From a checkpoint of a small mixture-of-experts model trained on Wikipedia: 5806 steps.
Below are experts of layer 4 (counted from 0) of a mixture-of-experts language model. Rows are named router (the router's row for the expert) and show model dimensions 0-191. Each number is 500 + 25 x the weight over its row's rms, rounded and kept within 0 to 999. Numbers have three digits each.
Before each expert's rows: "gets" lists some tokens that make up at least twice as much of what it gets as of all text. This comes from a sample of Wikipedia text that the model never trained on. Tokens count by the router's weight.

# expert 62
gets: "s", "ers", "es", "ations", "ions", "ings"
router:497504500510484570501533448503489486505528467515470496512497509491494484500489475486465506515541523479496471489507510482489501478489545515483482479516498486498513507471519484478496524496492476541501514506475459547477507511483457510545486524508475457519504501500494518551482513502494480508540486497522494485486525491473451515504471515420544498494487525512505533508514528544533501511511508482511571485475517557523538510478488502492476486531536480465544500480526496526502538492493448504515495469503443474529476513511503487491488473483514499545527521528548505502505413481527462526

# expert 43
gets: "c", "b", "r", "p", "g", "m"
router:541498516506447516486480467503513482511501498531488496502485533499479489472504483499494484506522498531514510473520530514506512500504510499488490488492532510503498528480514482516486547467534493512502516487496464536452488466494463506534466537511463446527509516495504498568531478524456492506574523465489469525458499467452471527458483503432523526510494526493506512519516507492473499477513495489530565514489471492499491524496512479543499503526511498483546523470564520503477539528463487495509537463489445494500522514512498471509479497459469493514501506532502520497462445537515475524

# expert 42
gets: ".", ",", ").", ".\n\n", "\".", " ."
router:512527507513458543506469451495483507516505457479492504521490520510462500481527469446484492517557499516490493448477515471479489545503517500485523479524511474528512507468499506455508505475540499513480531497506470555480482492521479500520477509521503469490523494475474499546522499507430511517518475498501487494503496488452428510498462524465529522524506538494507526504501499536532500499510521494484506507462496515517507500467489464502495520530501486467491453463531548520488532499476507486490506495525463500550506522504546497507468483464487471549529544543516491468487470497541449530

# expert 9
gets: " |", "|", ";", " –", " /", " became"
router:523507523518450512482492461511505479504528478536464511530486532484497496481531504455483490473538513529521446441494494538469502535513532498457470483494496505494515515493525480487496534460512491521480514458488496529484497502511466508500517518462507446504503477496488522578518492539487481502498514467499487508492488494495500517459413508483493517524498518501494522513499521534509521516501505489486507487443529529556526515477504465506501523510525477474519483454508518525482529531488480494476494493504460480544508516512542503473536484452471461567493518535517521497507491510524450509

# expert 31
gets: " a", "0", "1", "2", "3", "4"
router:511523483541461557493483483498521521495487493493468513537513525475465525491515504482480513470502473524500466461493520475476474506499498494469513491496507504509493536471541508481476550466504465509487534471505494498469506494527472537562491549519517483525524508486485490553510505498458500483511506467506492523485506486502446526470466495483510518533488517524557540525495500543526501482526518551465577502476495510535537528470496489503478508510535498476512524485509515515509526484493476450474504468523465466555511528518527495491484539488519476524499514547512492481468463497517451527

# expert 40
gets: " that", ",", " as", " after", " when", " where"
router:534482526517477563477541485487490441487523480496497508494479508484484503468519481440505488523484517513511502434490483499500487527479527498475513469512499506499493504474547492487490515479530471504494545476495506561492500508492483489572489514504509464518509500483471498543512483500467492511507483499515482522495527469469429500467445499449511526555510500474482540521493541548488496506502501503463534482483490506549549517482482502491498529537540503476497471462511539511503483494481480492494503458489482488545466510521519482459490486465501437524511507519491485504485479504549502508

# expert 66
gets: "5", "6", "8", "4", "10", "9"
router:503521496508493523500491457518500503503476494504471501549487501483461513465500507446493493505555539498518472475501529478481487507512540507457512463513502498490512504496511520467514513478515462526472523487504506548488474514508466517571462519498484446497514499506474522552551501533483490511553507478498498533488507496494435515477406509458503482509493526467482526499508505501505532511498524472512550511474495504531522532461498470519485484503531529463538497496556525522468541511475492499476474475490492471545473521519536508500539507465516473513527503518503506476496469494516483520

# expert 38
gets: " January", " May", " March", " October", " November", " December"
router:519478519483443511467516474521485461507479502475510523549493537520476500458494500443503477537493495474509434459473527518494502538455521491468493454544546504523516534467521470481517506512523465524463524465525508538479501516501467487534493483489508477516495489499492491556525503492480512534551473532523475504509493471483467516453459503437470546478486548471493514498496528542487494511491535521507542490461519533533500493488472484531497535507530510457511489481527511521496501514506487506486497468518488487511503543492517482463499500488507453528493508518518479463503495494514496508

# expert 73
gets: " |\n", "-", "|", "\n", "==", "\n\n"
router:499524507530483543459484490487520493526498466489460511530487522507455485474514476479505489524502485509518440468454532508493491490482494485500481477521471475527496514469495500498488532506542484545474565499474477520482475511528488530544456524484515500514510478495471509590551480500503484531553532488518484520499510521481493493486473505483527540529514558490525549518499486511485499520492508486473516518497504513521502522458492509555477524521525470479554516489515496491504514492492500507486499468524457475535491547497513499495474518492491500554548487531537496496490488561509470525

# expert 15
gets: "1", "2", "0", "3", "4", "5"
router:502516506522474563467482462512501476494475480503482505519506541525469495475530495476514483537508498503487447434494527486476509535514516500448512496481517475520520524497531490465477530482490504544480523476527478558485504507485477519568484515500523460509502495488477502547513528510498484502518512472513477501490512507491437508490431499466493506512484534498507557515511553518499505499483502499497520509485540518553529515469491466524467517498506496497519507483520497500501574501455478501490504500487446473545515525503528494481509484475515492534524513535496490477464486471515439514

# expert 74
gets: " ", "201", "200", "202", "199", "198"
router:519510523515477562467522469551502438525527470525507503516500536517470490457550479474514499493533525520485470489483536502485492515509535512476520481537508508524512528481514506492512518479544498531460492491527482538486480485507486516573485493485479470503515480487493513565538490505490478507577496484497456509489489477484491541503455527480510510547449519471475525519522509511505518490486536505490529476468499497508513501488509477491444509522506515475560494464538540498505524516461501495480509485518482503521501507529495488501514494477498496532497481549513516468485457508523447518

# expert 59
gets: " |", "|", "-", "=", " \"", ":"
router:506521502521450530447530457491508468476492503518472508504488531509465504486531495487489481508505521531498450432509503501485484543506522512462484456517499472503497515479465456523498531454518456518456495483489467544516484510536486508505499525479468455525491523473481496582551525506507464484509503481534466528508501484489461505484452500477516494501485509510523505504516535523516497481505524497493515487481513514508521523464486503508467519499526500497546468448500529514520519505492467510477481490483510493544527529498504470456499512470496478561519508565538485493491501490512485549

# expert 78
gets: " I", "é", " O", "I", " E", "O"
router:488511494483469548478483462512509484482486490503479501509511542524498465436512506465500465494497509515505480475461517497499501499493481476474497491566521488508501528508508495470451508515496482553478487450498483533512479503503459543524489536502491482521503464482491479546515516507499475490612492486485478507498518487501450526463478526431514552518524530509488540493489500534510543494498513507487552508456512494509515518469490451493485506494535498489530497451520525522535520472463469509486509492501480478510506501481523493473482501469492508548536480521488518467504486482531485508

# expert 18
gets: " the", " The", "The", " Sh", " Car", " He"
router:535512499529464550482496490531499444528483470495509535522468567493471496439521504465494470509548531527473486460506511518509488505470532495465485481531478485481483536489494501472521524460522476537472506479495507519453470500531467510562491491508507509496516487505469507524504490503517490482531519499500488504507494503494448512468434480471510545530520525477492545511511542502477524484489488510489532498451510502540501514478496476527492518498512487466520486461511493534519515510473484497482506454481479480563518508465521511508489501485496488555503492552509507471488458494523448512

# expert 36
gets: "u", " San", " cl", " Cl", "ar", "an"
router:531519519542490508462515453526471499512507477494501535517485532489476539461552509463499483521517516513477502486507549483497483485484508499499498476517536474507509540509525494509454533440533485518487512454514461511484501521523460519521478527510497483527528534468465481583528483520528505505538493467493492498518509484472464526498509522487462512526515550474489498519524528499461505508492513486495548517440478494527520502509489473513474521496517515492564518468495491507512519522504488500486495476502473469512513508497543530478521489477475469535503492554541491489447475540517456512

# expert 72
gets: " |", ";", "|", ")", "%", "\""
router:500522506526476514506487490495525479489491503484460499526485511482488507465495471466476491514515508519496443448500495518471499510479523471472481485507506497516511518476541480500534534475515495532478538500466513542489480510529472516509473541505495456503534483461470519583490496508479475478493493490483504525501492489470497498465447529485516531516474528510497522516518503566533507484523516493502523508460505508518509509459501482511463510538559493467566485467549506484492526520450499497457507492527438461546497527485525501490497503449487459527543514517518515499474491541511491524

# expert 1
gets: ",", " B", " of", ")", "th", "B"
router:492497513511477548497516460521509510483490497502503536533448534514478486499524479466475516511501512497508486478506510521479493539491489500476474502538540487521484519464540492457533499489540475493511543462507462542485494493518494524555481501502514479496481475467470528536542481532472490473492497468506513503505508506493426506488454511485520515524451544497479524518520512509509514470493516502506530479455521516517538510463515479523497532508536504465572499485539509547487531525448491494477545491505477457543508518505528490485513480467478495527524482556499496495507473522502454530

# expert 28
gets: "a", " de", ".", "o", "ia", "io"
router:539512496521440536473500448485514468535462483502482524500510546533480506465523479455491468486504505503488467468497509521488483496491511513465468475511507461493500518490505505484500508472511486497450524485501496521477494508510486500501471510485484452538508504457465505567509516503492471503499502496523507495489490454496457508500447505480559541513508504480502510494492524545505506461492500512493564495487493515521574524477480469478481528511531477511526477444521532542516538503502454502468506512517491471510476542505513460509540515461507460532529505526529492464491481475505454501

# expert 58
gets: "k", "j", " K", "ov", "v", "h"
router:469494493517471509497492491507526479503478473532499487538509542503493521476532513430487479510510500539496503471496527521485496539500525491458494498493509501491478505471550522479491526500560489517490503459494449537478494514529452519502463518481481485511468452477470533582556470485461477527541477492493482489491486520478428488518500492467500551521482536506491504494496553517532506527515530500503543524444494551528511511493504498538490489531489487483502442461519516525497541500483467467530501480515489507504504531500496479511507529483514477507504496534525479499494474504510492499

# expert 34
gets: "M", " M", "S", "L", "C", " K"
router:490489508558461525483527495516518458535518463522477488521508509479472495494545479472506495500527525546482477443506546493462523512474538494480511465508484460504491486468521481499538510461513483511478531465491468531477505517510455501549501487526506475474499529499492536556509480506481503501516511496487503539524495517471477488490478520453510530539472550479486526507508534508467538507494504498501532511473506514525520536469519511535492485501507506492520509469553509530512559521502468470510493449485484470532514554495545485479492508457510465530495509540537501490490457529521482512

# expert 65
gets: " was", " is", " are", " were", " be", " been"
router:487497512496488539506498493498492458496511484511508538549490529516442500470511526481467494511533495498493445465474516494474494523490545529495508468492473487510502498481528482474523502519538508520462535441530496529471505496516503502494504523536483453511509492502474483552523471546515469489502526467492499517496472511516474516487469485444517522549503511519491512536515526498501524492500531516503556488483515510513542500458477500524472514535519516483565501470531535517489498507498463485469482467498483474549499506525525480482517476483500467540501518575492511503489419517531489490

# expert 53
gets: ",", " and", " S", " but", "),", "S"
router:507483520526459521504509488482488466523512476496515526529507545502488487483522466449509495504504515489500470488503534500487500500494494498459506505531524466512498528477528490470501510510529456511520543484515462562475477485507474515549490523508467497509531491481467490530543498519471485502489497472494505515494509490458408497506491512487501521530493516483480547511500531494483505489518522486506549498458490538503520515453479432512472511502516508466555515463541529516485501497472497481486511464483479479566492527533551467480477479448493462542490510523503509498502485521525445490

# expert 52
gets: " ", "201", "202", "200", "199", "198"
router:518507508534458535480495469525521469484513477496518525520480548507459455479543479464515496511541537528478444469495521499482508527506533502473515477551502516493508514480523486471498518474525474504481505490516473558488488513491477511568505536509486480533502485489480509549527493527474481502538502495516470505479516486486503528486485524480510500515483520463493553505528515501500510476490507487488536505447512510520512533487497460499466511501526521492532475461529506500488537504463511479484530456500458493534529516478523455467515496477523502551493514576544489469493471532515463510

# expert 22
gets: " a", " the", "'s", " his", " The", " an"
router:497514529516473554474517461494503501515505488492480527537502546503502511487503496454503491501529514498514492441487496505471481502518553507444504460512492483485481499486523505475511527463529484517474515454496504531481487508489473483558475550511518497519499481462474485528511485546511469506562524490533487493489494503505442522506487496461495520564501503454496507505495536517481525494478494515484552480450499514547509556469457463534444518538544495471534489467535514524504504521482486482494528479513489495530506511512522510476491494473480461504514505548511492471495455506508506516

# expert 39
gets: " D", " C", " G", " W", " M", " L"
router:475516515535458540490476467510486489518471473486474497514489533515449484503524496471501520512502522518503464442496536483465518523487511487486498516536507467523501517474486480470514528456525483507476533490511462522498487494521473509527496501497503490523487496473481517526523517521470501490527495470518468519512495499491429512489477512457500539537488527469460531516503530520508531483493531515515553490423539510514544516461486469529479514517511513477542483471532519526503550515473477486472528480493484483534504532478552488463496508473490478531495481571534498503511455509506478525

# expert 61
gets: ",", " New", "'", " High", " Street", " Green"
router:475485493559477524466533445506484489506491462492491516526482514491506471495509495452488500516499507504500458476472513486505468495506509517499497467550540506500533558484535499508497489449545494524473524501503452555495506499518486485534529525516492493497512512475476517541521507499472496502500517475510481493516512471453424524471467490472510541542469539478501569491489518524490507463511513531493521498450511552515485514486491470518476511499556500463517521485477503532492530513489458447484495497487466514520525517528541520496500521463489508538467511536518517517498472523515486497

# expert 44
gets: "°", "′", "o", "a", "i", "le"
router:488533542499453532523480475523507484492471467509517527522470562504480496479502492490490469521522499514517479470486521535508469480482536503483484475544534503516495482499539476497522519483507507505486514463506451561497470477499474509518499521507486467505531463474478492566520486534506485529517512473514523542477512455490466480507455507457507531513511519476492539497490497532496520486507516501522544482445484502515494512494468501522491495517525513479564531486507488543475522523466466507527524486519467503524504501495522510486500519459501438536522448502490514453491451530531475532

# expert 6
gets: "u", "i", "o", "a", "en", "ü"
router:490503505518479509501512444514542528505478481540511492516510515519479514472512525452515478518486512498478499474469518486496494512496534520481480512510525483523478482486507506467471494495520476519475524448479463554470461485527487501556468528487504468509472436488485491577530497514500489552539477478521503514461491505476468494510481537457495567511492528531499506481509547533507509504514539500485552483473515541523489509470508475513486490499507497505554482458483518510539530457494487507494507487520463500518494534477508481495524515457483455516542477522518502485459486533528482490

# expert 0
gets: " was", " g", " had", " f", " to", " h"
router:504512525517481510497509470538482457482496501524465513507507530496483486485512471472463484504546489503479462435483502529514535512512521491468497478526469503514480492470489464502480514473519493542482539470473465552505514495500502488533499527511480481534524523450441469552524505515532465516517532472494487529498514495523441528506439534432528510507513498492503525543506549495542506513517508499467527483482514516510503499493510514528494500493521518473517481439515520517527516496485488472489520465487512488522513527503520495515491472447486492514500526552530524479465457537497464519

# expert 71
gets: " ", " (", "%", " Total", " $", " Country"
router:517499497513485576494487467469506504477522474486506529536497521496455488503502479444475466495538497499516469480471521515496498514513508470478529496514492464495524509491516511508505553476523482547461548521493494534476515496526478475590454534503519476541512513484458491562531501482510520492544505496513470526480532527492485492499492511467527558534513528511494527519492535518497497485487517506514526506483493500532508507485478518479480500516507477451552497484501528501526522497465516503476521464510471471554489524498489460527498503504505484524502487525542460467479446509526496525

# expert 19
gets: " (", "\n", " \"", ".\n\n", "===", "\n\n"
router:498488511547466573461511470522488490527527495495484516497484517488475472478510478463515497515512512513499429420493520491486480499488511489462478488541534453493517502495529493498493500494514492556474557494488446540481501505510454489514495513503508471512477493490489531562517477511508472474573477471527493525496501484481495493504460511472512503530500518485507498535484509487478516509501508479477511492450501505514499511487502469506472521531547511483512520447546529526514510508496463469526517475502464472537512549501490479481481504473508468559480519510542477481507485508520495533

# expert 68
gets: " and", ",", "-", " or", " the", " to"
router:496497493547470521501468459488535459502496471476488536504515528491492507472533484483476473507523501487517486471504535521488473499496509504480498461525500458529475510482524494458517524480541483524465498452473473549472499496512468529530489528512439485511539497502473496540518509511456495510518497496537461508487510492495450515500478530479487536521506517487493527518482531529484511482521516510466542493471471539518520502465498511527445512513541479461576501473550508502495523504482478478465485495499490498543511534501522477479493490445509491554515511537518532497480488517527441527

# expert 37
gets: "\n", "-", " |\n", ")\n", ".\n", ".\n\n"
router:494536498515491564462492473529509501551497474482459522482484565508465484475505500481482498513493493492493476469503499514491473530507522520464518467525511449458520490463530491515476499499510486521504481498504430541494486520505468500517524498498487488489541475506467508566534498536487484514565493494495494526485516507490470523503452523473510543516516524485501532539519514512490477517503530513496523498449501541491526516443514512510458518512510504506554468454511516542483507510498466515496493506521470479518520497511516493475488493451502508551528494565513489485521468495519463527

# expert 12
gets: " and", " s", "–", " t", " T", " d"
router:508502498537493538481519458498512463527501469533495504529510532480487484501528474466481482507560533531519457479519509500483481495491490497510478503533493469506482511495492465465489508502547488526484530478485465534491486481528479507591525535498473489503512519504510473550527511517472503494527504480518533493511513507466462521515499530495490512526508514471526522554476558525479479480490502495478572507472502507511538504483496471524484490495491527491534518473538539483490532497490510491498495469510491491531489517509522477511486472431537484551472523568482508494480452526499457489

# expert 7
gets: "ic", "is", "or", "t", "al", "it"
router:513524506511477545487476463529500488478493499507507508505490520511487480494497487474494507474546510523488495458476497506489496509530527511476473484538534500488463506495514489509465552497504483509484511492464458530478500476496480506517525497499492472503513484480502524562521501507465512504541494491495498524496510449461454499463496507447507547505501566504488553498508537497485527503501505501485557472495530491498490537479508464523469498509519517487543523487534514486501559552473481483522519454485461479508489514496515477490479476460492478548514462500495535503461421539560458514

# expert 10
gets: " ", " |", "–", ";", " (", " —"
router:514517508538468531504488472506534474503455466498503496509507549498468506492529523475488471494526499514462464475489505488482493499468508500499485509507474511488514521475504521481472531467518457509494553462524509520468475491508500522536508521533520450544535481496497506582538475506461503493510500486515504514458499497477499498481481523495497534538505517506515545487491497521486533480518514486500563487445493497534522514483487468505495523516514478470514483483502502521511530515468498477465488438516462480566549539485492496496534498479502456542469497553520497492475470548512451508

# expert 76
gets: " the", " of", " New", " The", " in", " United"
router:484506509501481552456506463534510472480494496511471514539481529500489477474549510439499488500505505529477482492501505526467495551482527538481482489546506501493503532461521498483519527499530495522449486478482483520469487492506479499557488523482500484490501463499474514527521493528483486480524474482529493516485503455498467503473487532490490522542505543498497533528524517512513537506479504501514561490443492523553503523445492490498505547511546472460534510481487536480481523486490498490494510505505464496518507549539508523483523525483512483533515515570516512481479464523536457532

# expert 11
gets: ")", " |", "\"", " –", "),", ","
router:496488491544447506491508453497522488498504495488479506495492512503506465473533516462489481526526546525509459460495509538481469507495502494487502496525538514465524515451538472479502499490519514518491515470511465527477493483525491506516478538509513424513504524487469516564520502530492449480494497470495482519485505485509475508493440500486497538524480532510495508479474528493500472486516508510506534478448526529546516503450474481497477513522505530469558500464534534492504514535480474456462519509507468503544490517494538504509504509447481464566483522546507533503510492506529497518

# expert 75
gets: " of", "ing", "ed", " with", " for", " by"
router:523515510521461568495534466487512448502538473505490505506497547499486510496509503460463483528504521496511496469475499525477530510490542485487493468504503494518491514476530493498504534505535475524456508490503494519480500523487484509525482524469469419539496497499494484550537495521476475501523489477507497521489521461468422514501461510460489513520506489480466498533509537523497505469507515514496527504446478525543538512494507507495482497548546537472516514495544527531492503492500457529511525494481474499526497517533511462499494487507527482559510506554487482470466464500537469518

# expert 27
gets: "0", "1", "2", "3", "4", "6"
router:485499497493459521485532461504503491526486495517506502541501507507480471463499511460505500508494539502523444461472538480469506533484519515452496488515525484490517536474524505475520496493508466541469553447502513534473497523508484500562487499480477455491487511495487505543538510511472491515525509486490484521468505479487453519479421512433486520501474534476482519511516497541490521528507502493480548514456513516507514532484487479543484507506524518443523483486523512530495547503497493494462492489506487457534491528483525501504494533457517472541534485497505495476461462533533505514

# expert 16
gets: ".", " No", "th", "0", "6", ".S"
router:507541505526474554469474466481478499494500487492507521517482556517467503492524473458506485512538508502479493473492530470498497530498507476483498479519495518527537517480492497492511524452511511523466513470496459544474475509537476513524488544483507470518514499471477497550536511519455481511514499495504511510513490469490419493486459509495530530520534518480490517514497505535528505466517532517508540486466508508517556510460482469492453551537506496458518466448496540513495543507509497481498524502527484470526497524524529504528489492474491475546523541504494515475507464497534443519

# expert 60
gets: ":", " |", ";", " that", " by", "):"
router:508503474490465552477525476498507458506510505494449518515508552517500519473511501473484486488511499492492475448480515477478503519495538526475515490497528457494508510507502512498507504461536507517510554497481497529484513484508478532551467533495463439503480504460490479557538477506480485513513510475506520475515507465479473527495436517479509519524468504515475519490521487520508479475478527519493536476452528536522485500467491525505487499547524493472555472454543527549490521500496462501467522468519487485515504518479519515503469488447544459551493472524510500488489477520545482496

# expert 51
gets: " (", " p", " to", "–", " n", " c"
router:528509506531477525470492466499528484537491506522498463544513523486469460502505498471501510506533508533472498451485539494493507520510509486457462496547514449500516495496490486479485483502533517534460504457475495541467493501518471472548487517516456481523487515468492471554525483536468485548523486494524502474504459509485488520471462487463504506486474489487492534520505520503496476504495539480478540494440499518511499493448507488508486512524548509480530489452513555490521542540491478477516523498510474483508508515490503525512476507420481486556505521526538510493504489544514498520

# expert 54
gets: " |\n", "R", "L", "T", "N", "C"
router:494495499501453516455495462473521464515503472519462529520500520479481496471499479455480496494504510518483455491465539506496525532509547475492481479530516461503491547451515472457515526480522507483479511461503444535485481478495501493541473504515481457523478476478480494579495506491469479555546512474503498520499527487501500514463453502460526520528491553496488523520516482533491520491521516475504534496485496517531520531476481504493487506520498499454513508463514517526497531470498464467457514481528473455540497510546535471502479491486533481528494479549504475486509482514511490496

# expert 79
gets: "–", " F", " (", "/", " /", " P"
router:522517493515450545474443472505505491553503483501456512544519525490487469486539487460495504484516482493508440465496550498502531535483496487476476496547519482495480557487495486463470518498531504503476527504519479536477505480507490481543480508502488473530486473468484497541506523509461489527537511486528486485496515509493468484467462491471498534535513558503476500534493483507502501483512510499500518508436496507517507527460490486472488525533535517450514509457505541522498554516494482473449523491497488476562522520496521496515491497456504492535503499510505482499498460536520453496

# expert 32
gets: " he", " it", " He", " who", " they", " that"
router:492512532547492537487502466501495453500515456497454525542494515499483527484494471458490498503504533494499452484540526489516512491493535509473506491503532512493471509511527480497509530496516449513487541477515500543454484522509484527525475524516509489500535503481474492538509505516488486491524494497524486534475502525490458521490467485417550543510496513479462526526532514499491493520488506509504555481469543510520531506462472479507503487539515498480573488440525520517496494502444475507505478473482485475542478502485511500491504479488498477544517535534534489494504438478519507530

# expert 70
gets: " to", " |", " not", " would", " can", " by"
router:482496496565510524495486466500485441508479483496508510541507509498489499467491474458498490488523493505515469439512530480501517503506526540480491475515519477509491504503524438465471497479506517524463520500532512537524489509505490498536455535512475449526530514498459466550508496521486484509513492472526488516478517472479476484512444526462511561527500524461490543509510520520501500512513494514498507489441521527537518520465468473506501540529542508481551484450506534505517517514493477469478525496495488456524489485545509511482505540466473475530507494514496504488491461486534458528

# expert 21
gets: " of", " in", " by", " to", " from", " with"
router:515495522533462569488538439514509484498520465476492523523486518511474496490522489447492475511503505511504487459490509515462485537493532505461502509525475492496480521480533499483491519495525522555457524485495504526489507511502470516536475522475484426539484515505482511527522513511499495504509483467509499509495521481489438502485431519493519573549498529483493536528484550540519491492504523513500552501440506494538532516470499514504506499506547511485530505462518530515520497518494481507502497498518466483524495527516509473475519499478489476538520501560519524483502487540527482507

# expert 45
gets: " \"", " as", " a", ":", ".", " '"
router:512479510536449542499473478520516477530537495460464496509502529529472489489512476478485490528536504535482469433513541486484502496504534495462489491529518511498514523478495508457485506490506504531490500440510482526466524495524480513520503523511500483514480493453487530547482506508482464524517518477521517527503497477479464530482465486437482500493494514460483523511491533508497505485498494508484527468466516549534491526473519479515477546538532517444543484468515529509470491498493466490484524496527482466536488523500526504471492508467511465544507524516508484487451486471554463555

# expert 3
gets: " re", " not", "ly", " be", " was", " co"
router:506520500519487521481503483533501490501522512475495531525507498519492487476485483499488508506530502520475477471476533522478500509498498513484477466520487464512512485490488499493504492518490473538507522455487507544512463503517480490578490508518499478546550498472452512588537488525490468498540527476516519534444516493521485515526470543457503544533517507456480474544535529504500532540527519494479537464452516528516539516481511516503492522510527506491541500445528508485503536481475495485488499493480468497519489509491518492501489478449458504505517481538537503455461466520510471533

# expert 4
gets: "8", "6", "9", "7", "3", "5"
router:497541497511466520478492471528529481493463481516482513523496514481474482454501493452504489484516505483518461456477531482484464539496534513477527484507526491475512516479503514497517511486551475506463546471539503530523477513501472510576491547480482444491541499488478505546524518547451492506542504446501500507478516502495444494492424505446503483500487538480493530498522515503495524487520501475511561502477510505527481526467480460516500486510522504459509489483503500514497513506460495497472487470505491467535488534530530483494530493456515493518525516518480491478490464486523471509

# expert 24
gets: " the", " a", " The", " A", "The", " an"
router:496515526519466534466488469524483487521482474508487511540504542510481517437546474456501465488525518555469486478493497517494503534495508518496500453542492514518477519473526467493495530457531497573489498482509495514457485501544493514546464515494488501528521485470475516537512521540472488495542489493493473519509489505469469478486452485483497533553468548493488534517522520522510501498497519519510557504472533497547492528496502490527467510501521500473556496461516528517488508486504486499491525504506474492525501510512518491474518507452507467529493515573507486450508482491529491503

# expert 67
gets: " a", " first", " one", " an", " all", " this"
router:479509514547488559484517459485511490502509505510463506553488514483469498491508505461501491507505526546497516485471476487466491547514549519488488479498490479492499510469519495494501548476523475516486493487499499534508496495513504502574502528478497473489485525510486486551533483538451493498544527497497470493483507509516454490472474521445520524550508499456482516490517540516482529505509497523530539478455483544544527530457463466513458504515557483483540510495524527516473516521498501475488531492497465495544520510506504510448517495481499477498514534540535472484494454489529511522

# expert 69
gets: " in", " on", " for", " at", " In", " to"
router:502498533539476544481510431542485485503526499490521509526526557501454489506516485463470486523496530481504492433491516480495470532493529503492500480536520496506482517461507492468472524499542495528470490499497511520473488511508467478531516521482495441521504497482474488540530509496484493507514510462497480532476512498496440470467395497474485554549511522488479528538489537530496492500498509540492530507454518517535525524478520519512494501513554507494516491471528522518503501530482497494473503481476496485547493519498512489483493488475509479533508500537510495486494461509540503530

# expert 56
gets: " st", " St", " Le", " Mar", "1", " In"
router:504538499522464538453539478524528508500510498519488536525469553506476529509496507477531490540546533534474457449464510516456505529503490508495492502512510467516500497507499513471488518493502489514507533463484461537489500488501451510533481547492477504525532516517493470552546510514504520489510486462518524497491508516465455482531441522457473547530503509483519547521496503504491550484483507497506552496461522518519510500451479500505478530473502530507543503455499522517498526530492502517498521444492476458526492508481543508504498486487475493521539500512503508506480454532512479532

# expert 50
gets: " V", " L", " Ch", "V", " D", " X"
router:494531487522495535500473441521519447519487495483484493499501521484487475487537486485512488473519521515480473492496507530502480541501518462475489497546509475492527557468506485484475527511529462536469541465509460527489488477533496502530504525502506476480499513514493495540531499509494479537532501493512458500494507506476426512450486532465511547509476549529516546502488527534517504475513516487512556515482500527526519482493504479481499510509513487457539496450515508497519521485491492508482490513490452482499532549511511506458507471435521506518498474562500464467505455488525474519

# expert 8
gets: ".\n\n", ".", "\n\n", ",", "==\n", " |\n"
router:523500506527489541483497467513489470469513484465503516507478535521487490471536506432508508529489506514500465470510510480482462511493526499484482483538514478510508500478541494506506513467514476531482540472515451542526479522495485505570523524526487491514495493512492517561524509478478510503530521477522493517495494511479449523504451509454510519521516532466527529523512506522524505515491500475487501515444524511515530481467469489523450542537533499469496481455508533524472528520505467489508503449505458479542525517495531493486516485482501448542524536564496476497496474482510470509

# expert 5
gets: "\n", "s", " as", ")\n", " in", ")"
router:472498498501482557483517482511512479511518474499497512491521535471500510479548487466483515506508514515514490482495526491475510519456513504498497481527516511485475516453509502489484528493528514528468506486502482536469512484479475491531481531489499462495503460487461505574521560513519479488533502509481499537487521502478466501493456504462519558498511544505499526550502534525527471505517493510479526512441563497514492515465527462527485510536524498472540482500503520487479526485503495476481487505513453479567481523502485507502514464445494494525477500509533516472480436531560465502